{"num_hidden_layers": 11, "hidden_size": 160, "n_experts": 16, "experts_per_token": 1, "d_expert": 384, "d_shared_expert": 0, "hidden_act": "squared_relu", "moe_layers": [1, 2, 3, 4, 5, 6, 7, 8, 9, 10], "router_score": "softmax", "normalize_top_k": false, "routed_scale": 4.0, "balance_loss": 0.000143, "balance_bias": true, "init_std_router": 0.0228, "lr_router": 0.000377, "vocab_size": 8192, "norm": "rmsnorm", "norm_eps": 1e-05, "tie_word_embeddings": false, "optimizer": "soap_variant", "learning_rate": 0.00541, "beta1": 0.95, "beta2": 0.98, "batch_tokens": [65536, 131072, 262144], "max_seq_len": 512, "train_tokens": 590600000, "max_steps": 3998, "dataset": "wikipedia_en"}
Below are experts of layer 8 (counted from 0) of a mixture-of-experts language model. Rows are named router (the router's row for the expert), up (a neuron's input weights, with its number), down (a neuron's output weights, with its number) and show model dimensions 0-159. Each number is 128 + 24 x the weight over its row's rms, rounded and kept within 0 to 255. Numbers have three digits each.
Before each expert's rows: "comes before" lists some tokens at least twice as common just after its tokens as in all text; "comes after" lists some tokens at least twice as common just before its tokens as in all text. This comes from a sample of Wikipedia text that the model never trained on. Tokens count by the router's weight.

# expert 8
comes before: "\n", "\n\n", "=", "-", " The", "|"
comes after: "=", ".", " =", "  ", ")", " 0"
router:120132117111118089137119095158126121168192125148094113109177130112096107123130120158106172092145085131133104151162140092136114144130164175156130100134146106131123160127110125134107099147157147092115135088149184162137109111098089101105176133129127137155106123127154143094112102157161120139161161146140163097162123114117142123138130125095146143153134109122108140157126137119111137119081157077090129128086143146094099127090101136126098138176113113134117166161145100134127151135130146
up1:146130114144151114137164132102135091124088169145143151095153165143127162107077121151125137136146125125131114119117140155167172122136146091143167106162092089133124148082074097164111104140153119093150105102111111118107123121136167113147147130128126093153144105124148112149116082116121117137121114117153130099153137129114108111151104063109136101130128116158121109181167124136152168160100147097163085150066112153115099136110140158168107110169098114137118113130110146141127126098115131
down1:127115134149137154128088130141126139146134087094083079175108096116129133130137127088076149099127126154132166139191142128095083161147108150111119148192158142119114150142126123127121144093153153133136152162142144132138147148116102131110139074113159132146132098132144175126105141111159141119154134125099145144126163117152120156111166160175119143130116169106138122138101113139095147096154120126117188115100134171159104115127098160100119122114089097129132106091148122137157125142089139
up2:126083159123140167168147116128106158111116150144137115119149118146141147141134112164117158157117112096135152155157115182122128147126136169118089086074124160127188157142147120160134149193107117180121111137112165177117109140123089127125120102129163152145104129144159101124165122144121103081100102111172110138132113110135143106121129148135152133155135109119125173124156112152148116132091140139093125138082091095133123154123111077138129152150140101104176149140144112132162125124140126
down2:131098083139115152139149102114110173091174115122140150099151140101119188100126171143101131147112122163130077145133098126109152130097105125109125087163133119087091123162150164152119110103155096122122105124129150137165116145130141103087094129156151108085133152114155107138121121142108114164126144109127120098083070141176118116131124117124140140166120103149129120130141137135123108159137154121164147137139114132092143151154127069126097090134103152143102148135113114121115112104091066
up3:143150119117119167157155138132137082126159155153121119130128134158119149149090081086169101102175090113144155092121074168129131140125138161108110130094142068090119145097132146129129078145112119103158106083101145138134136108128160100095145134104120122126149148117147138095119126132109138131113121082130121113151159170123164118089138144141124112158166130128083110146129151128133136102089147143117094100111125113145093148115103162084137137139098119141136192131149157153116152105104149
down3:120122159134089122115173097093131158113102095156136117138112146094130158130082093106133137109114113140126157130104101086146132141156172119151126116133154098147127131127117140133105087158189109150108170187140104060154137126128150161107098130086115139122152118110119106127135152130150130145128156120143096176116147128132106143190127158113152115126123159125181099143150079137140137119153103124121144123173170127146137160123172137121143123113098093134138150140124096142121083139157125
up4:144123150115135141099128121184133127125139108128121101120113093137129130156062147152113141104142090185113120132151108126145127180126089119093131110093131134120112137130115142121113126122080123121131112142105140132148099135113142128147102154132116173126140113099129116127144162139089140143163144167132130121122132153123126096131098143124150202156154090174123130157152082112135080126164128095132144120140145123163112134189157159106101171156107140159094124090107131079120110166177125
down4:139114150160146089114166121083161093132062099160155132149115117122154153144142152104124136146153114133122132136130107135148112123152154083123116126089112107107130165132097162123111120096150186076121125117146144155148122155121108137111115107076136085109085169157111101165172114145114138141126132079136125128133140148141109190140129148096087131073141136128173096118107160132140121177099148122116139111124122173130155119124116134134120104105144118162111128113143146094105120132091126
up5:138121119135168108106090135127121113147129131102127129132143109108119128093092134142119130128141119103134097144114099101150161107148155123071132101135102141111115117115121110192155132135167106111112159105124109128106143159107174137152153100086167107133111118098109137110123120168129132139141144186152147157092128157162091140146139165148152117131114152161137169173151143177146172107158122118135116078095127108182108171147176117107178128113115116116120149126098108152158140151147106
down5:184139117104099130166162131106152118115140076169107105148113142113130160153099146118176090166104131140129131161109115137153117099155145109124110124117126119105114120124092122114132132154153134089143129098126170049159126107166140126103155119158113158118140099193103107134112170111128139093114100146129145141133156128167157138114103159100134146118140112123092120080148105120127125167128120146137133161152132130100107112139146158139127135149135176131158130115114127163101142086163180
up6:103083087141142123111076153143111099110112062166134111118117141070136177118100114124171108128130125173132111125101106134114145173149134123132098091120142150101141178137097118126130118143092098140142108123115118162178116120166144136138115124076120105103110109121089140120155112162120100107097098087124120162133157138146066110103178097116116128122112114120109110183097084150132154108145117138152133156156124106127122137112141146110134126157100138126149103147127125116143167133130133
down6:130127119134113119115128098145154149130174146108102093168148114082174104128138095114147174142109145140098131123136160151119145141104160123192158189127151165124076126131198096113134095158158151138132131131148115156092093107142099078153149127133120126114136109132145086149101114119119153161136134186122136114113110126107088152093118125130113132141151126116164093135126162093126113164134168126118137156142176143138146123125106094124141142150111098100110127122142162136114139129125171
up7:131144112120116111163131110113146148135092155089149100113091119110117113128128085136124194156117163141109179110131080112155117134147152131077135167139113150152160153129105104122106147140165111123140099076120152064153111125126119130134161135109136110116161123129148134154164128110116133126139155148118134142127136111135130130077078160133143157121152136067139118108142107132178124079127076122110122150135118151115108108137116128087108122114135158174118145164189107114124148120122088
down7:131123160134121151131145138180119091115083169107125108107138146132126122103127147147130144099123149146129116115074132161154118112119172126148110178091124140138154122154135090125153144134170102170187107123103122142162110145088134122118123078150132161110172112150147142129106124124119138120098116112094118150112071148097145144171145157153141137129110158139107116113074116136152148166102116124133125095143173114132080135105099129132106156112140089146141078119095133148101144114076126
up8:125104122111157141166165089134155122154133144127138157134134170121164177115124107158161153129097134128128103131140124132144128138111166154130113133086131092134173106102138097130134169122138144164127109055114106133107152167102119086125141097133099118127103171079135150150114101157087085080117118114129102111130130102164126149118115090133122145096112150151132120127078108132144129116169128121143098124116125170158120101094075136147144106113116116158117133200133105143129134122094129
down8:123119102130129143127167148069124113110148172102138159128128120101136134137112133144150083141124108153140131115138139166106126125116120141127116128108182097112116119141152175093144142121147138101141121126105166130114149083143175079116144114099110137143133139108098147121167132105093135156129145119142145127140082102168170169106120138143081135109096092155134104169111129157145065103118102171096096139139128153171117140144125108118152136162180152090083133131130127098163090130120114
up9:131129140118093150081133157175126103136171154117142136119115098102096155114154159127145117124116144162120106106110114138103119114131093135190144167133113168111157118145103172160100085118169091106180120131139141144114152115084143144143121097129159112100141144132138104169131176107087107165145148126163120116141137128099144121141117099179127165129135100136134117135138133109115105057140142125139093126098127131124122099103141113125158127109101107089109121108083098172145096135145149
down9:122127128127111170138142118130101109138097149144167090159140188119131144125150098163143107165114126120166122141139099123093162108087146146139115140134122120150104105144141146158062110084112075150171147143160148119163125116157098111128133136128124142158163089163175133118153106108111185158115106152148100159121146129124102141168122119142140084116127102141151133151130145107136080139155129099103093117145103138165081146114158141148144152138143101086120126127107123137150123173123105
up10:100121165142123082165124100135106145098094117094132135124163117110129144140147175123134134151119108145132120159118097133124138164110173130112123069092113097110114180138151133138140126104165114112160122155155123124137107098170135137138081084173091098125092154125117156111095145094139125089143121149143148151155141094175141087147087099072116139122126123125096101133123121179103100147124113113064095104109116132134115121112146136095136149105116110110155112123129148134140147090128113
down10:119111104093119118123109127056118168107133129150097140126137096143111120118070118149160123143129142127115122141082140160102179109142100125133096112097118128106112119152125134182061121165153140117113119118134136109103124138124099134152147102074130106185162156075139142108098131142138102115132137152114131095099049113113136132105115122130131128161135129101145102105160126117132162117090148131126125101098148110169142123180146090130154108135099119152101139114081130106125130119138123

# expert 7
comes before: ":", " |", " of", " by", "s", " ="
comes after: "-", "|", " •", " Date", "ti", " Time"
router:187153114137143106104108123133082136120089111136167158102152109146104148109084103176125113087133130113120110135144092126157116124151125121099120118113085108147125101108136100157129165139129138123109150136104140120134166138129167115132113062156078106144107112113086127156193138145134116108070093131113137165105135117132152125154120099143130096120168093139113144111187131124132161118129118102112129139129149083170089129095143167116146142101096122113159136141128085137132147132150133
up0:148172131119071135125104144126100106108093125147110157107160137155109108110136083110153120153103117148122076105140123110082161164124121131125124139116131113127142152136110157149155140115139140101092143119150120149130108180083127139164098102091143140149137119148124093147114172121137133112140130082146098124161142136169160142119156126139109137141134139118115131131092165105073129111163097124155065167107124141132110174079171086144133123136159135108141141119112136109155100177103158
down0:131143121094112110121118137170090109095133138146117147165151128135122149105133164109129106106144086153120144138090116105144179148168136091128125116176122104132126152144142121116172122137119152153125129150158096135164140143138120079133117104142136090114093087119102144107144120136136122120134139101104126150074141124197135171098149150102112110092098137131152129158177183129120144127103134134171155147099104176118114116124074066109131139126147120122099113100128092091140120122150106
up1:117119105109123115111133113145119169125142127119107137182134156140112079111128129137126133132095116114132094140106126134129093097127160124169128124130154152133143123128130092190113114128127086090136114101121124124099086109103151182101157146113129149095094156129119152152139128155172127140137127125090124145130190145127159174151137145115139160157187142089091132114176119097114104133145173124098105182107168126174173133105140114161101131133141114118165140128105140105113134120167107
down1:150109102134133138134095106118098181099169134143187168129140124164105133120108172160077162166183105162121127146145120124143179136110154157112128104146105141154153156155111081132121133136135119090115118141136154140094124157164139112112114143132114114165102106154132172138154148167122157107081095144147118086132125151128126174141139135141107143097118129114127128135148136126153143120149132163126124135129143131180168101116119140144101102098139163111139128146100174097188143131135145
up2:111163111121140143177144115096079128165125164136122134144099131185097121128114120140136083129099128125119153121121091091153140104124144123086114113097103130136135131143127146128077130140080168106101137109143098102082164157145143087114081114141072122112110134128097108147151173154145138112129125102133103101121160112111137122123143095116154105120096105166107062141149129107092124127166143173135145143153135121109094160150125134145097118113126091146108130122119155092113116105127177
down2:123063115102109125108127105121106098133108111134133136136128141117136128146120124139108142122130114114148163170152148142149111147198126115116128169113091098136100104099156107197170085058141148135171147126096143167139142139121142129150147135079134111123107138088130163111143155118163123155107090094110094111121137137189123138149116160130128102121122126128080126141159134128128139077120155112141170110106121119119091114091115129138126106089134123141139118154071108111118147123155112
up3:151141085144090143156144139170179121157086112126158115160133122169130128131163131124095089158118147157155121153112155110138107147128166086111078136144119173188159103154111135137149165123109122125100099112105134133142136157119157155124063151122106154144148126089078145120164103130139092130077134093115134136149100136120169149140102085148138135151121130114104121150140169135113123087110154132105123137112095165121138130159112147126102119120083140128139124140099144138121105143133094
down3:135187130129136155134096141157151111154153124129131128127107159122125135076132169104117111116114111083105107151129122163122137122098110148099093148123132132127139108143128134146120121113101122117082146174105149103081143184112094155085121179119130126093136094131169117159163123171133084130159105127107061118120139131129160135123158129176124127112131121094123138158135124081128115108134085155141146114145118123098125102146177100131143123069102158147132110145127109164120102170139140
up4:184143117131159175156121132113089109128147107127110159151115116064141132101061158120143138127126111168099107129126083122136123097071133143104154137125149126114110126112127127135167117128105099156119114135144125150123136132105147099116150132087102172125076133102125136144080138134155116120145111145117154127139149098109120150148138105096184121133119110129158132100171098168175118138119101097086133102095129131131082113146129149118106180158096098154106116136092126120127136117166154
down4:149132152100130128122159144118151145142117163126115072102124094145118132120149144068130124141106126165156122124127142143155146124119099134097153115139141087069151124159169100158151117157140134133124193092099146172117152165123132144149155108120160096101120129146111157126092116114146122156128144084133146126137120106121162183114138138127108129116125206157084105116126108132103125127114142119167135132130141123156092185160104135120108120112183129167107084139146093137138140133139126
up5:135092184139095117156122183152151111146161112147115119094165089095140105153126118130141139151110098132145135100116129137147096106100158085105145115130126099111126134085137141153125148095136120148148117119085111130136157174117145113082159142123099121120105125141123161165149120107128145090098106126143117131157175136159096142163142133130132129126159143119074124156169098124157131070149113124123144148154127099147105110118158080124161141122171164143111127137086150163113075149122114
down5:130123083113122091166118163107147090123145155103107083147135118161129115136154112115128116177119150166140079111091132103093097186109164127108118116124124125118119125163140135123102122098085116146128159118087155159125126145092123112097151163130130145124104119145151108129137136162068086117157142138115116159143139096124148118140127113098161163137131181143102112132082172122129100116098165110179139125121163137137111076142127120139092135116137117106098129134130141140079138097162138
up6:178143163188133122082130138140139103128107103119150120113148096147132146096104167111121137106094135156142125121096106105105154154114109138134130148122099152153156119100152167082141142211147140108136118130121126154116121125148140101098126131109126136112168100116152132106140175113114153113110100147105145103160146134126132155106151097128163131087141128126173142141176091117170152123111086090121128069148144119127160158148107108128111088145112103147157109122104144131074132109123107
down6:140106144143138110156113138089135162121167127165093127137124156124156115118091125135133143108134141121113066135092145091150124167133147148147087112102110172091120126094159132101136136130139101115132122119129121087137110086132154112062109141162131115116157159082134088149106103114129119116099154132111132097102132162101163168121160123096100124104073138111087178158127129143122150113135095108084100152119139116132136125185103118124108144184094140106138125138111155100115108128116127
up7:115136133111147124098125091101114118125171110163161188165111110152123153112164125091122103183123124119078114138096169118139120156097141134146127181135133191099181162127097098199124100146112126154127100158145105101131122083103130151121136104101121122131126150135105145104153145122129106127104132127152143152098128113116122142154123116152123076116131113137132151166118074107140161140162125146118149125138106162109137121088160149118129168087115107124114134107132122124114159085129129
down7:129192144122093098126121098124120131133099165091135139105098080145139129144116082112146130119093170170139078136118106098131117156162132098128115136176108152110128146083115113168145169130132120143112107177132125091172164152162104105131126137127115099143141144145124126121136088107115173138115084134166147125100149103103177072122137099107118120139085113134100108124141148163128146101111150136142109122133111129130139132156128151150157129137141130153131150115169140150124070101168116
up8:129187154133158108153133157119104140109112106143116115136122130118110116083119138143114168123098096094158141110134116132095121108116122145076119147111090118136149111125115124131090112126111132126162128122187141135130138123112117170097158146123107126120120126099101151129105137087125112135114135133115125131141140108222077078138148104126133147144150136180188150143172140133114126083103085145118101124130128130169093102112105129163131181175120126100120098144136150109121163151108107
down8:106172102151123159111096138134118155137111095131137125133122165153114169100151116083155071105132105117104127091102134142131107128109136146122144187130125091083114138162128146128142108066147128143154111102119132127097095125138180133136089146115075104119167101131130119120123139122087121135062111177118139100138156132115139111128131128069159129118123138117117128141087111161112116138149151117090157137101110134117141108157125182131117115169113143116089167099145125173119131146125140
up9:151143127096121156135128128071139142148104126129112183131116127150075161128065100093125134134137154129135117090119161137106093144114132138168147073103147106146155140064133152120137118121191132124134148134132162121131144144143083086117121150129136142105130158157108106144173150184149109118106153134150120128154117142108140115100127110113122102070153116119125140162129083133124136141164107152134116143152107126151136098125184117148131163151132120095148119123139096153172171111127122
down9:153154151133122110109123103124178140134068083129128153125147185136139135121119124119120122136130117102145093129140086139116098121111172115151101165129091138122094103141132089118139162143162145144121100153090136134145127108135078147100131131106108129102140192126094105130116149140122121152143144123142087120166119118072116142133150088130100120128119152143106172108189136108130139154130119129111097121121178115113109117175144150166167131157094133094108092091138109148113182115126146

# expert 5
comes before: "-", "=", "se", "c", "g", "ce"
comes after: "\n\n", "-", " a", " an", " \"", " non"
router:142123123151172123154130150142149103111101162119110140164135130122151170110132158112119096137122147110113118129130107146107123076108157104145113149130137134165148169097127112129108110138150116180127090147122162117136105140133181137126125119121165150145084102110109152096168153111122135087172074097141143112169176147133132124120124089172104147162123081156119138112100139138149099130143147149161168122130119075083126130139114090149134120144103182117112158083115101120153119141111105
up1:124070078103109136089139132120154123147082125136137126156135113142127143130147107145158133135126117137136126142110101130115148094125154123092120118116123099104125085101066125162089143145146147139136123145168158166173121133094139118138119146117133139124132130131109120172183165152147149152124144080128114183159111162105151140104137142148165070119141098113141107122111135138148080115101139176113114138143110118086102132100121151137170136149064157136127108124156151091162137111147153
down1:125138121099136123184119148085122170153124147146116160129088104151155149114134133095105157137109176106132126110164104116119159145170166107111118140145135123089150114096123162118176135159168082128151116086148124158166164105162151109133138108128117147159134115128100100117149089109172127167112115161116133111127091146123152066137131153163091113143108143162143143120082130135127113130142095099082095113137146135137164122108159145132141083142112140129128150116124077157138142119117124
up2:098116181072109154142112116136133090111096151128107137117138082124152159117095147153121149176136174149167199124138123118136098107156112170142123175124105127149137186098131138140132171086134102167144154137119167103141117180116124158142085149130121120148097121118140128126092121121160114091122103112120117153127137134140143165132068144121130102142084124123114081112116132128136101127133119162142145141118113153125130138126118115148146152146106154119124151106111126155158170158162097
down2:162098109130120120116126110166088098138125166161097142140118139107106112116122176097142113111154087160082136126118142155131153132119140193152120136102162080124121115152146140095115133084134135156113101121127203118162160158116108099104182164103106145154120120147103099144130137139104124130098141098160145129139149109136166129103162105134104097092116145128137131142133148088119150146087113097124159170147131157106089154146116087133124114141145106109110138139131127135091089097116146
up3:120123116142131125120165110103128125122119127137105094141079084144153125130111097119130120139090184119089116121108133154143158137152111112129134160178123125175132112154130138159101128110102129124130139103129111171135112167146094176103128129130126116140135129109113132111130164072106128111144118127125131094145093139131202110102117135142133159125138133141108125151124146150122165144131130095139131073127146185082136138141089103147131130116191194152144127077145117169169106133098158
down3:165116168155104134112105157167105101155145120147160112123100140147142114135069191134119128137141105126136126124144139140147115122124125118101126130096134115101127122119142142135134142145145146154130139190165119147114158086122131147150092087161161103082097143120106131177124113170130106106109135149090129155143118170132131102131171160119151123118126149160142093134193118144142149138167131071076155156129166124074127132113125119105156143119119117142129171142113147111112111136100085
up4:111145114134073113126141111106137166092121110124146135099101139144091128136145111149107094164117133163172133107107139127118146127145154130135097136146150126198147135094112143101142161116165125164127095158124163158137137109147131153105134137139126131096137121120150164124099114105148138066143159104165139131112187136130142095128117113099124160105151149132136077156116110139158156121122151124107136169137135104127098072131153149170125139119128170093093134098123155182138139138098074
down4:168140124167135111110130076127141147125127135167132149122139164091091140116143109131129118134137143141154134110163138122131112102119115122094147137125149186146166102106144121111163144121156128127141122060171095164135139143106150159033076135113114123157097120131100119148160145116151082124128125156142165147168123114115143133122116113123159099149155147126174124080142123143094111147096130139082164129118143144124127127125124156096110108137139128164106136140141120122147136153130197
up5:166136127144136140108104118152119141146090151150163140148124109139126146129134108138104132146134133123143117113121128086112114102144112083133136145091082119142146138113105094113113133129174131163177125139109157163088119148065136134125126158121152100091068129124139162130118154121109113129143107133133102098097160131111161050099120129119137098141151159098081149134109129143098147095102118125128173087117085141097102086156119156141161132126094154150105152098088095125141133167144130
down5:174084145144137132138120092128155115146111137113183094127134125099137118113112139122157087115142122131110174137165142109124128131134128134126101107112146152130114136099091111131141124168083151122116125134138165127121114071147155189094158108091135197113127141082144145165126099107154102117150133094129160134147109143149106168098105134104116121182095138131126152127119148134185129107149124137135136118141093096094098143114144158104133111156127130119143106157084123163091090156169138
up6:126140129124125136113093114139156097153127152138113160082146113125122150125111098139142133166124129177167131199110113109116120144104120102103074155111155091119153148117113094178155140204105138156134081136123144141158067148140111101136103112147133130155112129149145153107115150087112127114123143119139159129188144128121147146155141106117121155140120118137108138102127125137141125089116141122147122153107102120123094148089106115091108100111140119130163067079173105109118150114134116
down6:161101153105072137130088098121148139069143118123157114133101131144092143140144176161148119139123110134107114129120156129095127136089110154077138127124096121142127123138144129110092112121139121134103149124163145123140103138158144154151112141111155083137148119145154117108117057141132124161128140125140147122130076081144125117143141121105108127117101097101073158099118115105119101132144155121111112159102136130137156151182117100128149135157049112157124134186123161146096153148097135
up7:142103130152122141159107097161123123137138127106123162144124118169129155175116140150166164141130124164127089126146098184154132102132124149178138113142140166156110134115186102134145159153122114151134129141111133110135093179138130130151112090129147105116143164163132128154168134072184161130137121113110106120109142099138154099150144110125174120144150087138095118136084066158129141106148120148097135119184142172094120136122117103164127095124139143127127140141133150170115107138106122
down7:125158146136112127161082120124145128110122130150169132104098094100134089135141090114118111131110125140091100107117116156151100145115092160133079112080139119185148121142111124112141151149145173175118117106109134143110109127143138139118139082088131132179157096112139151090130133147110140147119084138149103129119129137129125163107140099092123152131147127185139116121150174098100160109139144164141198120128108141164166114117082136114119178126109133161132121162140123168142155119110148
up8:080185125131137166144157117122143142125150119105144127115148095139121133118103116133133112148123120156129118142192180137108101081122130157108101106124120149133107097133157134120124103127163136134148100118137145132150089152142126140130111119079143138136107136155125116126133112132099114155119161161152138157158143169113105117143149100160161187110084106199119140138123106117157135094109098110101110146161097149123152102087079147116069098088131122119106140066141112118158139129137130
down8:186108084120131153098096119122142146165139157115085167156080100123133138139156129151104175154116123119146129143081089078156138100143093145126149140140122091149091103102144117134151144148140122073169091107083161111142122113110163113128125124145109074112102154091121108160145112152174097103106129142133091115112124122132119133128107128106135095108138161137160110120075128135100091135122125151149112080113150131126110116114138135130152136123133113101106130115119137156091179138141113
up9:128105138106114128165123155101141112101132141138086131126119115131064128097095124162128107116119189094102142116172133085112127075155102119095150152104169150095163138140162112137153112188108096143110163150110134148112116097146143127143149145113115108103151118125108118136164145155158145125086141115112121126168130095134134088136146178104111123148162124091108093089095127073151112131128147118098130119111090120130127139127098120103163134129114153168137128150085103141130103121104110
down9:091127121099149126079098143132135136154135160110086135130150120163162138116143172128094157115167121132183108100126146152114136101099145112108130129138127136148118137122142185121117157097125208105113137155135147094111119123103118124125112115102077115129138153105146147144147171116123153090133126153091113146105097130152110134123149118131136172128150122075096131153142149115118148077090148164091159141095132119101131157156153100164171152099150147141144101113130154111130110122153089
up10:098124127151086146133117149097157124125104163115136147165134134162136152153126137157121114114094147107143126141122158135113119124068117085127140130151180156180112119128117124116127146127103112174156127140119159113080107116162104181102156118076091130123156124109140132094158149148108102155094099120187150137137131148101169118095141130126143134146082091107148145148138155097183113113123132095106115085100140144091172133143162110103141104135135110133126146120097154129156112138098115
down10:134137110100148140147128077134151151103115112143119121165108117112126125124168109090121096134169165158139129105121147129120094126133189131124129081094119197116124148124155152162102157115149095130112126107075165139116120128139155143103112135149113146104150115129108156120141132147143163113143139129127099085126099166106089179124128145109162115084076112184152115135123083126136121128109142158138080104121129153161095151106146116113094078132132110121114175103133115110120144133156143

# expert 6
comes before: " |", ".", "–", "%", ")", "0"
comes after: " |", ".", " (", ":", "–", "|"
router:102111119125136168118160100118144094141104106110100097139123090149097106150079120106142155106090154120138123103142135144172146117117074125097165149150141125094106141166125146144164093107070100125130135135115107131129138108152107142092133133122097085109112123136123106100138152157158172132097144136137140138158099185115111093125127117124158103137120101156113161126117152174135077143137114087136100110103130140165123113108180136089161161131139113158105131158152137108151130133176145
up1:116140118087148154171159165100149127131098090150138131132154117121154154175082124099145146142127134109132115092117142126156108115108151121110155131072072141174112129158126155157157099154087139169187141161154122172109088167127114130134152117115111111101166112135143076132102121133076153145165159139136135096155122098127082138139131123135151142110157113127159136150130145137108146089111120130108095131100131151109119147115129142127094147112091153155137107113148128110156144105126167
down1:115164126141138142126135152099138108154105179126131101109128120125108109118134111112075127129132097112138173148096145164128136162144118107102163103044132118142108140154123069132116133090133125131121123144150118140111115147158118106100131168142153138117143101151119116114115112137137108088138079140130163135098140150106083139126129112125110192115124144110144114123081157156162117112091120118131134114096156163153078151095092125086143119115106091140113087087170113141156153107111150
up2:148178124092150146120117109150115105159142091125135123167115115130096129155108123137144129163121083176077110184130116110178132117174115073102149161130133084135140089135151117122141111161124117133119135190119114137123158120114109116151133132097110090114129152156122113147153126103142147116139152149115147167159178125093107127117134140140153144142130110118175130116122113173158072153098153125137122139171126125123123128157151113113153129099138095160155109180139164108106151144103150
down2:110101115100125100148154107139133134129136108112114128144142118118115169143135128152127095179138126137148147098159123144169149084097168158134101160113151127198086134117145078099148120133146137167089137111144140137127144104104148131114172116128141124153145143114120140144154106152144172152111088106127110125132101149124104129104073165091143153141142134140114171112135139183150148102149126131096147104105068108148148167094160146148105097133137122139148160123133101170134078103124104
up3:109106138083151124117157136135130118135106101127153168109145127141087108145162106093182114107087131120120166137058104142093129080138138158120122149138103173095134113126120120139130125142097123130093139120118144135145137142091153163140104064136112147155098074070142105131141143136115132176132064165120142144114131181108155126127103116124144091125133151104101156125156136122117077132141136116076126099152128138099103131135124153130120152132123139147170118105132156122159136125119154
down3:121134075123090129139121117129162169093075127112085130136170123154123128109087123103132175140169177170143123138130111128121114143158106139128145156147155121173129149126112108199139147140117117177128123132079157114151100119115113151129135160115129115105137093116124141095139106118129157100132171121135146147122160115145121124148137125184105108147129151134125137093120086201183147141096130145119119136148115115126153099127117142138110174096179119146116111123163129152104102142134120
up4:110148122130155155130171111103122148111103142076076148170116145091118132156147161101113115133160139126137161160097076165134127125128107137115086155124124132125143181136127095142105131089114103133141179117119156123140147112151113146122147163098152088098087115114115145079132154066129114155144166113114112141122132126126181164159171121119124120135149149134118124144147117149161117099093139119087088128143171125167092130150166121148123164110134090137120138132096126128138114157136102
down4:119165158125149125107152134115112137138150095134146103075155130142129122112134117128161107076147147171102114107142134125125060130139137139141138127127078165161131130131153169122107124133165093132082090106130140174138104115172136106156118120107143105139143157152115115137123103110150110129082142145121114131137093160159110125101131106075142127128130207124133130108142113097138056102117122116127145134093142158120168130093124110125082135130140134100100109112130103122074105122150094
up5:125119132116141201081155119108105098095109136157156151110127106173140114173141130111095124137151123125142098135135164144168155145124125128169119132090109101108133153128118127098150175150144147074127129105142168162136081080135176132143156127136122151148143132141122168126152158191177181104123143108135148116155125141091130094118134133167178129143125085140130130064146123126135099140159104146120119134116151105141144107104125122140132152107114112144128088140116115123117110147141121
down5:138161124176131125101150119129142154130120154135116132132140141149171118141117174133160109150114153136093137116151141140153117081122121162142151127114107076138129125157149162164110144097113050150098143115141119064117087142120131126133114095113143134135155104126094134126105089142147084123099124114135140117092117128093133122149128178111119147165165149119122147156069099099125172122120145124131139132126122141144123149090167107151120071089117115151109174165107112140122180118124110
up6:148110131114155089137103131128133101114143138167108103121086132125120115101107142137160162095118136078154104105147120132079120169138129148123117132134104119161156149177147117155121098118139155187158144132146140083142213148121162134089068078131140142185137139093138122151108128129128117080124135164155081109131111091154106147121087127135135147133136135120107120151151152135167108096125157096137133130128115166141107119114120131133147136165115126108123143079137134121102111132148110
down6:111170162135130158137127118115137154106148057137121107135170108133125179162132126132135121110147185099110139132136161122136100118119109144166127116116137123169149121106125128090116162107109140118153147141124113126168112161124103112093171106128142137157148177196106122144186166116146164100094113145107151143149146116108147122132092118165104125082099159142091108121119136078152136132112116167108154115133132088126184125141143143140108125118126131120138162100130144143135090135137089
up7:129146131132115130151091118117092112153102163125132155120165118125097121123135120109120127105128148106087133148146188165153142143147127082115168144091134121141078122144115113123135069168161142085149178140141119112161147125138118128140157108115106167157116137156122134115089116089155141154125123092117085125117141154162080107107116124118124128088112153146114125176107122142138122127171135125138117106176129097157136141105148126088205121135153122112112079098118135112102132083125146
down7:150154099156141097130104111163079138135136158170148126149130179151111095119102137169140120167126119168132114153127137125117147123134168091171131096120157156118104174123142154150134126115109118096103163089084125100117126116118143133115085079115113138160115153091147082130140110154125106118104130151097129130102120133119148121137125148093136092135106096127145120084135110155132099105159136146133118121149097120152072180145148070110127139155146125129101138123114123170075136140128084
up8:134111165128109154124132137153163152182120123143145141148175086150156122147104126102137157134157113121179092162088159159128112161106133102122108144114155131109168095176171124117150121127138121100133156170104144150088079119118134116103122155120143129115099122116136101201157093158124179116139106128163111182112132131141146157124139113074119131163127121124127115144108130117156129127118101134112123122105139121117126169164161147129162133120155121083155129092113138124117109176120102
down8:153108100142167123117148144169146152125126136133155114101175138153144106117131099133145172156148126123153142168145137154123120118099158090129111121160098159137112110121170106140126119132122127143144138151136137098102158116112097124125119178136075124145110135148185112114149124126122090168153145110141178150143141158091135133119105109137157108160113124112133080111108160165090104052135092079103106113160126141120142156145105117084138100085144123117141150120159099122099093150150147
up9:081132124128105099104147130128141090122129151143145144155134140073154134116133111144119158105125170130128161127073165129121130128090097107084160117121144136094126149098140145140152124096133128130132135079133115126174162172136114117132088161112146143147136143118116082134097084141162133106134145156132133123112148104128094094132145142154140110126140145151154125127110145106122131108101174117120084073136127090122111110127149141146129191101135101097144062103103123168072170144115134
down9:120135114085108087152135137159129186109133098138101085103109203104124155154135140075104133135144097151121110132088095118137125142108177180121118097144148117102149060152117135119105154129132157118129143157146171152117099152109125121113054116151100105135075120097127138113094150110122107137154157146129144111125130151133103119103103104110136138130156130117161151144126136173137134124153100103147084122115119130121093157103150130093100106117141116114127131104121134115123090155118135
up10:111136143135135128170166120113133118123091103146152140118131141114151135095136133154141135143116113120118168144123136129090071100130113164123194102119152110115160144129138120097121138179119151172141158147127182172118175098157121102123172111171109148116153109098130159120148117146109117109107127140126129160107134183159137088128155144087120123147152108074135178113151099121115109107111094128155092102100131157135150106139163163079116142119139107124099106112126123118133125107161088
down10:127129106116115107085137147148103137118166178106141163124098150162099142126118105134117095123093141158138113087099125146121110138152088128130155122149122113119100137110118153155103135132157110094139146093110135137104115116119155098162103097134144149103164129139128113131155175123122167076087188092122138116150174103134161122127116129147087174162158098135118099135085100114125099082121121140095144113150134073178084167095124126147136124147133162093116140112113121128117129143150149